config = dict(
    hidden_size=192,
    experts_per_token=4,
    d_expert=160,
    router_score='softmax',
    init_std_router=0.0145,
    lr_router=0.00164,
    vocab_size=2048,
    learning_rate=0.00197,
    beta2=0.98,
    batch_tokens=[65536, 131072],
    max_seq_len=2048,
    train_tokens=737700000,
    max_steps=8049,
)
Below are experts of layer 5 (counted from 0) of a mixture-of-experts language model. Rows are named down (a neuron's output weights, with its number) and show model dimensions 0-95. Each number is 128 + 24 x the weight over its row's rms, rounded and kept within 0 to 255. Numbers have three digits each.
Before each expert's rows: a language model's description of what the expert responds to. This comes from a sample of Wikipedia text that the model never trained on.

# expert 2
Description: Name-internal syllables. Capitalized first pieces and inner syllables of personal and place names in sports tables and bios, such as G, re in Gregory, Mont.
down0:130148136145136152127090141138170115173166130149110103170156125158140104156101188130151163081115131132143133106141108129139078159106152141115156143128171114138090115078125123114131095150119127182087154176113118117076131168113130142127076120122083095158144155137132114139130121125136118130
down1:114171152153129149134140157095158160092117129097148110140126097154142142126121150129059157067176129122122152138130163135196119111095173128121162109121099099141129125131097121130167134138134100132137144116118097113144122114135128101110126092173141127095121139096126135120138155155135147173
down2:090120109188136116108051095120149130147118094182117114128117113139112125119133105098134079140109166120096109132138133135164121132109121146096127112104132154157102136149095116123158137131145120159107137148117110139137176127129102186183129119135109130138075122119140106119134108156095110133
down3:156137095134132136118132163124090069138153163115100110121157152140125092135155121131108110184160124136120141144116108143132100110115101142124135105164108130132179144120142136102206151098078148130140094152130114131176119120069096144110151107131125085119119146097121140125165124131139195128
down4:141147119134161104142096080117128160075119144149149144108132092128175130149088093111116154139150128159169129124136119134138100107118145102174124121113139128133115112113093175104145134108117109122135115152152143126119116144155111173140161074137152123175097154091115140132096119145158108109
down5:122133164177149103118123157135108150141163146127139137085137115163127143151113155162152142113158122151146133149089176121120110147092118171090145167148089132163150123118120112156137147143143085128126126138128130148120143124148087126127095091102177140149102097116168124138137125131124091082
down6:134163131134136141139070152101134123122075111138144143118111153124103141112104130144090168120127178110098147140116120114123056121103102132126150118103088136160168136151098088129148133116105115159130133108102118144094086098183112131151088145098157120116117133104138154134122138096142143099
down7:131092080146105112133108149131113149132090176140130104125102143143094149127133096105149099132104155164087098111152169080142168121115141162103145107169149167098138104164155119148114147141120113094127163123170159122124091111128091147120143129176144117118177093117092166135124162128127111128
down8:132126141128116159141124133139125123127159097101108136087148130149130142146103174130160150134190160122131160118135165129117146105116127119117119133157133112110146129076122164122170129136142152141186120120120124156156139083097096115141130126086162158095120106149177159095140091127132116100
down9:133104146150147143124134118133190153140117105123144164120128131112182103114094178096134128159118142114130090134126159137172076114111139144130149129097133097148143126137118172154149090138133164130172153138129200158117128112134108118116089176127152120131154122123159179120122165123104131137

# expert 12
Description: Line breaks and headings. Line breaks ending list fields and = headings, especially in species taxonomy boxes, plus symbols like degree, prime, and ==.
down0:111123132110180149154119121165085132122135118155141148104130136143143095141128113115200138151123110152149123113086185095117092118134125120127102178090129165131110118147173138150081135157173102101114166127157125128130117138113121135128177117103115143110117151156127126123117157115114118162
down1:148100140143117106097125110132143093159098162116151133123161130133117101125140102088192137109110112109146134160152119090143140150101147126101115126126152142121132149079151108110128151118095109097183079143116116095134116144128087151123183180076172094159124164176093142123145114082140135130
down2:112146122147124133149108145154174076129092153098129155072153137136134136122129163128108141124123110140114119150127135080128135081130173116157157125107126129100142121172154160150116125128098168133160121145153106182133121127099145084139138176127109143133115125134163130172110138135131121165
down3:122160162106101131072161091108110151120170088150135134089115073157154114135146089096093123146142077099139111145155165132134114088126126110117151120115142123158158164141153128088101090114166090160115172133170170092090127152119118126116151130140096139070104128142092145120101094136103159107
down4:141143116106116142142110126115128095149117106119123107082120112123149116136102088157107145085143137152158114156152131130176095115136160083113104113121121110141089201147135128136152133092143088127152128140123123115156147094107085150096142151147170131152151126125110134133136145153139139113
down5:076110133106120084121113098170147121120121126093114138148136171159111158096183118144134112142125111108134125099128102157142098148151130153069143168089178167174127108083107107098150147123113136123127166105129138084147106145145128121110169124108129122122161151144152150131118143176134139135
down6:132148154106084147100160108163133125067151113117146135144081137133136108147126159138131105139084124117126126111103159106153089099154125066118146132181113114096140167107144133161088151133179078155127113150124143096168128128118124135118127122141108114147154135149138086128166128139110146079
down7:144135090105160146120126168104132131122141114091116087143172120100115076119129127124116126181138118156145178102122078134104123164095138136127153119109140127095096112102128117122118172132131127118146112160111130114162129151156138159143130147107095147120133162148130154153131104116155098165
down8:142141143164117131100092098149129163122129119156163143099079159093150122096142151130141141152157132139140095139140131112125145144159119152171139151105127081107136124117073150131132138173108139127155104142110139152107175166096135098152108150112133107127160122095087145149107133145176113140
down9:108145121159134122079145118137138136147114119148108125167097143092169141103124148095132119178160138139069153135178122133086093134168120165177122090146144139089159104092128094138144096147116142154117134132119093144136098116149095141098137100119150148161139139148106136144191117115144151138

# expert 15
Description: Spaces, headings, initials. Standalone spaces, the == of section headings, and capital initials starting names or words, such as S, C, A.
down0:112112169105087167121114145143103149131147153112110127157120137120111126133155124120117132085098217100108155150105132149137113160097115119140132133106119150141136155144150107081126156128112109166145131145148139127140141120129127072080142121132144122179095129095163138118120129156153131110
down1:154124174133108122149103120132080144136147104170105116105213155140160123142127139119140146124133136120190123146131139146139126119090206136137140093115173063121084098101129127126104126099122165123140185170132134119121128115117127119128150156138183124159125092117145100098137099127118139163
down2:150141108126130141115079150156122114084175116108105100143108137137122126180114097147127118101138096117157125152157102130129029115150144104138107192137161073137121130115126150134155112088063124151142119142145143141141110142128112070097143166158131053133098101103122105140126113107109106143
down3:111132103086110127125115150180146150120104141093111115112121147123181160134130085068156075124147116139119138132173125162142141135137089089134151118182158174163135130112094145113118081128112136100143129085136147140088154125193077132108129144144126120087091121092113167100142127106095126124
down4:104140136146084106146160160144144117108138145139103093124126117125135139106121137155115094123122155115088151093097154157084143094144145102110164143148120103136111165099141119132169147149111127168115147113108105109140125112105124132097106094158124107107108126089132167086154132136093099110
down5:120155175107156089144101109166160108118103128146147101127129159102141127166122114139170139116127116151161128097149158112118126111168177119097109156159125146121152137122112143125123117076114115113155095132123177097144142109128132110121127163178119101113165137159115111100127090107123137121
down6:130135162119143109140128148125101125096130106099116166091116139161131087166124118100178140128121113116122154146140149117128162132126150151096152077140110135117130129131155114102141127149092078145135090111109150093146150137152144086101173139163124129141151150109099114111121127074104080122
down7:162156158130124088123147152141085148119153119102123134120112155096103124183115201142154125129116118132104114101153110098119142117116091135106128143170134085147115122100137102167129121108153122105130109099111135101137094095161113151138119184111139110170120149145147142126149127130123124122
down8:116104103110118145107141137117109128128120125125154137133168121138099106121149151123150147105067148116149142116135152123128068096113123108149140154119160115107092133106108130148153134122128149167151147103090090149123117124144118150150098172158137150130129167110196166160153119166112130111
down9:147104109137137138117082123137128137140135124146133095116110137164119125098165139102101136113092172107128120121130125154126092147089116132157124144132133182096118077112143140127148124120119145135146128118169133156119136108139177087151127082125149147125174134143162093134124133094171131114

# expert 13
Description: Capitals in abbreviations. Letters inside acronyms and Roman numerals, such as SC-I-E, V-I-E, II, plus odd word-middle pieces like cl-as-sification.
down0:113096144139154139114098156112151128163132121154132109119110113181128089112130128101117154109118102142188101082117145098162096120123137113142137111140108097105118097148097122101105122088144120152148094103103147098120120121141097124096107119132108097147110124141152136167135115081134129121
down1:092177135125100136077181113123124131117129064140110132109100149121115136105135127149138156143120147157103078173129094093104131102134089144140098109096161107093134108129153159142155140159131102119113167083109147121091143102146129135137133149078182126120094132113084118124139155127112108126
down2:142123110127157107129156125132108128142155106181116116133116114171140128111145118097105116098115139053137144110118133145111117131130142162094135120128150144122161091112099138146150133092089109106195150089115142099152124164111131122137140108187119104161116120141131076120130141142167125113
down3:145112116175163154128136126085108141141137147130105148123142175111178133109105183079100152109144148106110126107148141143183161124131161142101136134133135130120139116106086114090110134125126100140124132113110151156125093135148130131091151139125081142105139141166105137099147078156093147101
down4:169139111162125103074108169097085117136144127138127128126104168146151084102140153090066149134163120130123104115137159107146120107138124114102077160155116093131118128091147109118112152106122102121137148112083177118109140151175133139098159081094123128151107122194154101148156058173114139140
down5:127120157130108122168145115104115126118113120132102084101111142116116114124159120083139158139127106157107126147178087128122137101150144130072086120131146106115128152088110135122119158126118100126177160102117131123152135119106141147180119127160108184123116151120150157148110156158116105166
down6:107117095103122122123114131124139196168158171153135162123118128135120116105152157117137066120066094167095107153123146146130111110143157132159114146133171143102094111077129111134093146150135069138144162150132117133112166153116095150140113153137105119163181078142143109180143117150176155111
down7:113125100148090135107147151118100099126116134104132110133100120168126181105111129126132143118116114110124170146088135154115116149137114153112178123135115136092142098119135131139097138072132151133158122100129103123181121124128147091103135111099127104053115122102099079156106141159140102122
down8:158130179159115133157110115144130122139154148185124079117163161094096106163151121118075129161147108089108140109125158123160138097120142125113111156119141090133117088119136088120106105093108124162110095128112106101137138172156161118112133117131104109187132122129061191169179129171146120121
down9:136117130110146103084112158133117121112103102117113122155123119140132121127138173065117148122142151113102158129125098112089096135143095159094101109117140139157105157066164115073077105123148135117152124173083149138154114108128129080133156106093089136165149108148113181138156134135162116097

# expert 5
Description: Articles and table rules. Determiners after prepositions, such as the, a, his, their, plus the ---|--- separator rows of markdown tables.
down0:113138134124127096146120134125080098118081113098199095064103139126141104105133112133178160150113143096159168108112141118144082089089140141135120151141145131138088127131124126141138157097171082141148157108122128099129124155139132140152111152140095153101100146183158135144117150092167135124
down1:134158126145147144165142118134120170099156184125118164155099102131088108102126151158117091113119137177137194143110110180163090086111128137126121142117120147112159114093107123147129121128098101111116124148095166184110119104126154117114156119105113119120157104178113087102127178111116153105
down2:113114115143105159118149152137150139179100132113136094086112124159118154170134106131135108082115142094096134118138126113155128109095124134126085163095142167189166096145154094087132113154092079114155091120153093153127134137121155174131135158123107191151131132129144132107115136130100135088
down3:104130131117167126110140140145147092107141106132098138098154132100151141110116118166156130186106114130098124104085104155154089164129122089096161088102101174152130126165148136136115134153150144132140115060120142147113125115137166100120082139104105117117122167138129072137121124135139088166
down4:107085134080144133160125103129149153134114096110120158120107127131127168132122115081113107126128092131099140150063115104085089177130102137151105139142131165135148104127107094165103179135113132095119081107125115119107171151126139090145100142126136107133120158082122104160102152112115127068
down5:096162163139148100104158117147118125110137194126123143107115187152126134114076124128156133139119092154111147099161113109114103118128161121147146133095138111117164151137114141127192103120110130132159130144102154170145120085109100135136118104115130149124152105169179159154099123140115159120
down6:129113117118115135154134089140136116123135115167120113125136114140194115165094140102108132100129146152154143165116147148092139160138141142139102090141144133107133162094138173134100136149121110140140150155178126106141153109140105146103136115104138136104140134123124130133128149156066126137
down7:174086146148146155101109131132141146150136113108130177138118133148141150119121123177114114177109156109123167139129141117104091179119104155151106124144143126127112078126108131124127147088139150095105119091144121123170138103127138091147118146144109111084170167150134107149157146177138104136
down8:098087140138142105097126118173164110125103160115140092151099129084101110108128132112148165118141106107111122152135110079125122141097087080127136124141171120131106092095125119119147155077158125162128104108122155130147134159126139101112118135108112142108120120168156186160146116101138147155
down9:130175132136102109153149119111095122136094145111145075160143107107161125113144099132108156162166143124118140094111135139168163114144132146157114107154124140133124103105133117153117152157115155102128112155109134128105137161104110110134144126144132115162102101168106156101138122152140088164

# expert 8
Description: Numbers in tables. Digits and dashes in pipe- or semicolon-separated statistics tables, plus plural s and pieces of place names, such as 0, 6, matches, Carolina.
down0:120124130137123160108128125119117134130141109157109138157093095148151125128160156113102114179076127153141157121113168098159151150130130119129134151124115167104095103111130156120147140141074171126158135116104136155081126133140118121117104113134143122141111139178100125108136112126141127161
down1:136160109139122098084109153088118114134082140096142122132128185103108141115152124129080123144140162160125101121096123095117133176136109146152120120138148108099094101089111093117170152142121120157104142088132154111117118134134095128144118151089176123117169160117145141143114194111122129086
down2:093127142103092108136151142133164132150086172120182137150126138111140095154090113154114113108128150142118094131191138115123126160085133139114134127147132163152143143163116098126156107135158110102118158149161073152156140148127147138150147107137125098081133117105161143154105133141143114111
down3:109157120103142180095161104124135185180150138118117127144132147165129094155137155170113123159123157126116107161173120113151094087124159149119118092126096141123137129149152146146185132095141082135152114147109138147128192134110154138111118123108140089138124124150080115152100109137115135123
down4:100123108178139100096139118079157150146103120129114117147169128096134071130122101131130175124089172124056134096158119138160099149096124116107135153083106135124183113134119137098138110133123113118134097134105143131142128112170121159135131144116111081091148125151145112089141111153113141161
down5:136089114128100078097114130134153134128144105099088127058102111132123117107125126121179142128106136098140164127163120139142092133149119161089114106127127140078143176123109126150109154137083141140118148113129138150165117131157072102114146123152121124129153126124103134114129128159138144135
down6:139102161123150111127157124121166134107114099188136137144119128104118130126144170118102116133122132108086113148112081162137114089144147132146133145101137157140165125115141144099152132142097141097149095139096140138179112075140159134098120126142145112168122101106106134092149102144155187080
down7:101145136121137096159098123129154151127094133128118110129132143130156154137153097109140119134180122122101119155148057119091124153170125101124139084135163170145139089112114161160142136134105118087133168122141131148112091160093109155143164103096157121145112114094100128105107132127108115083
down8:140063141130104136084102149157171174151075088101138143114103107145100129135154142111087158128140151095089126121153139118104138179124106131115099093108121113147154111118142114115127157161137169109088110155125153106104147125127149126148147140138112081128124099166120118144153153164112157113
down9:110136127132164107116076128088121147137160129094145118097156129152173102143186147143113122161087121148154108109095091093120127136103134143088126137162139125144103154109130123129132127136151177127143108131090163157142134132120123134136192137117115090148110150106143116133148139159164136141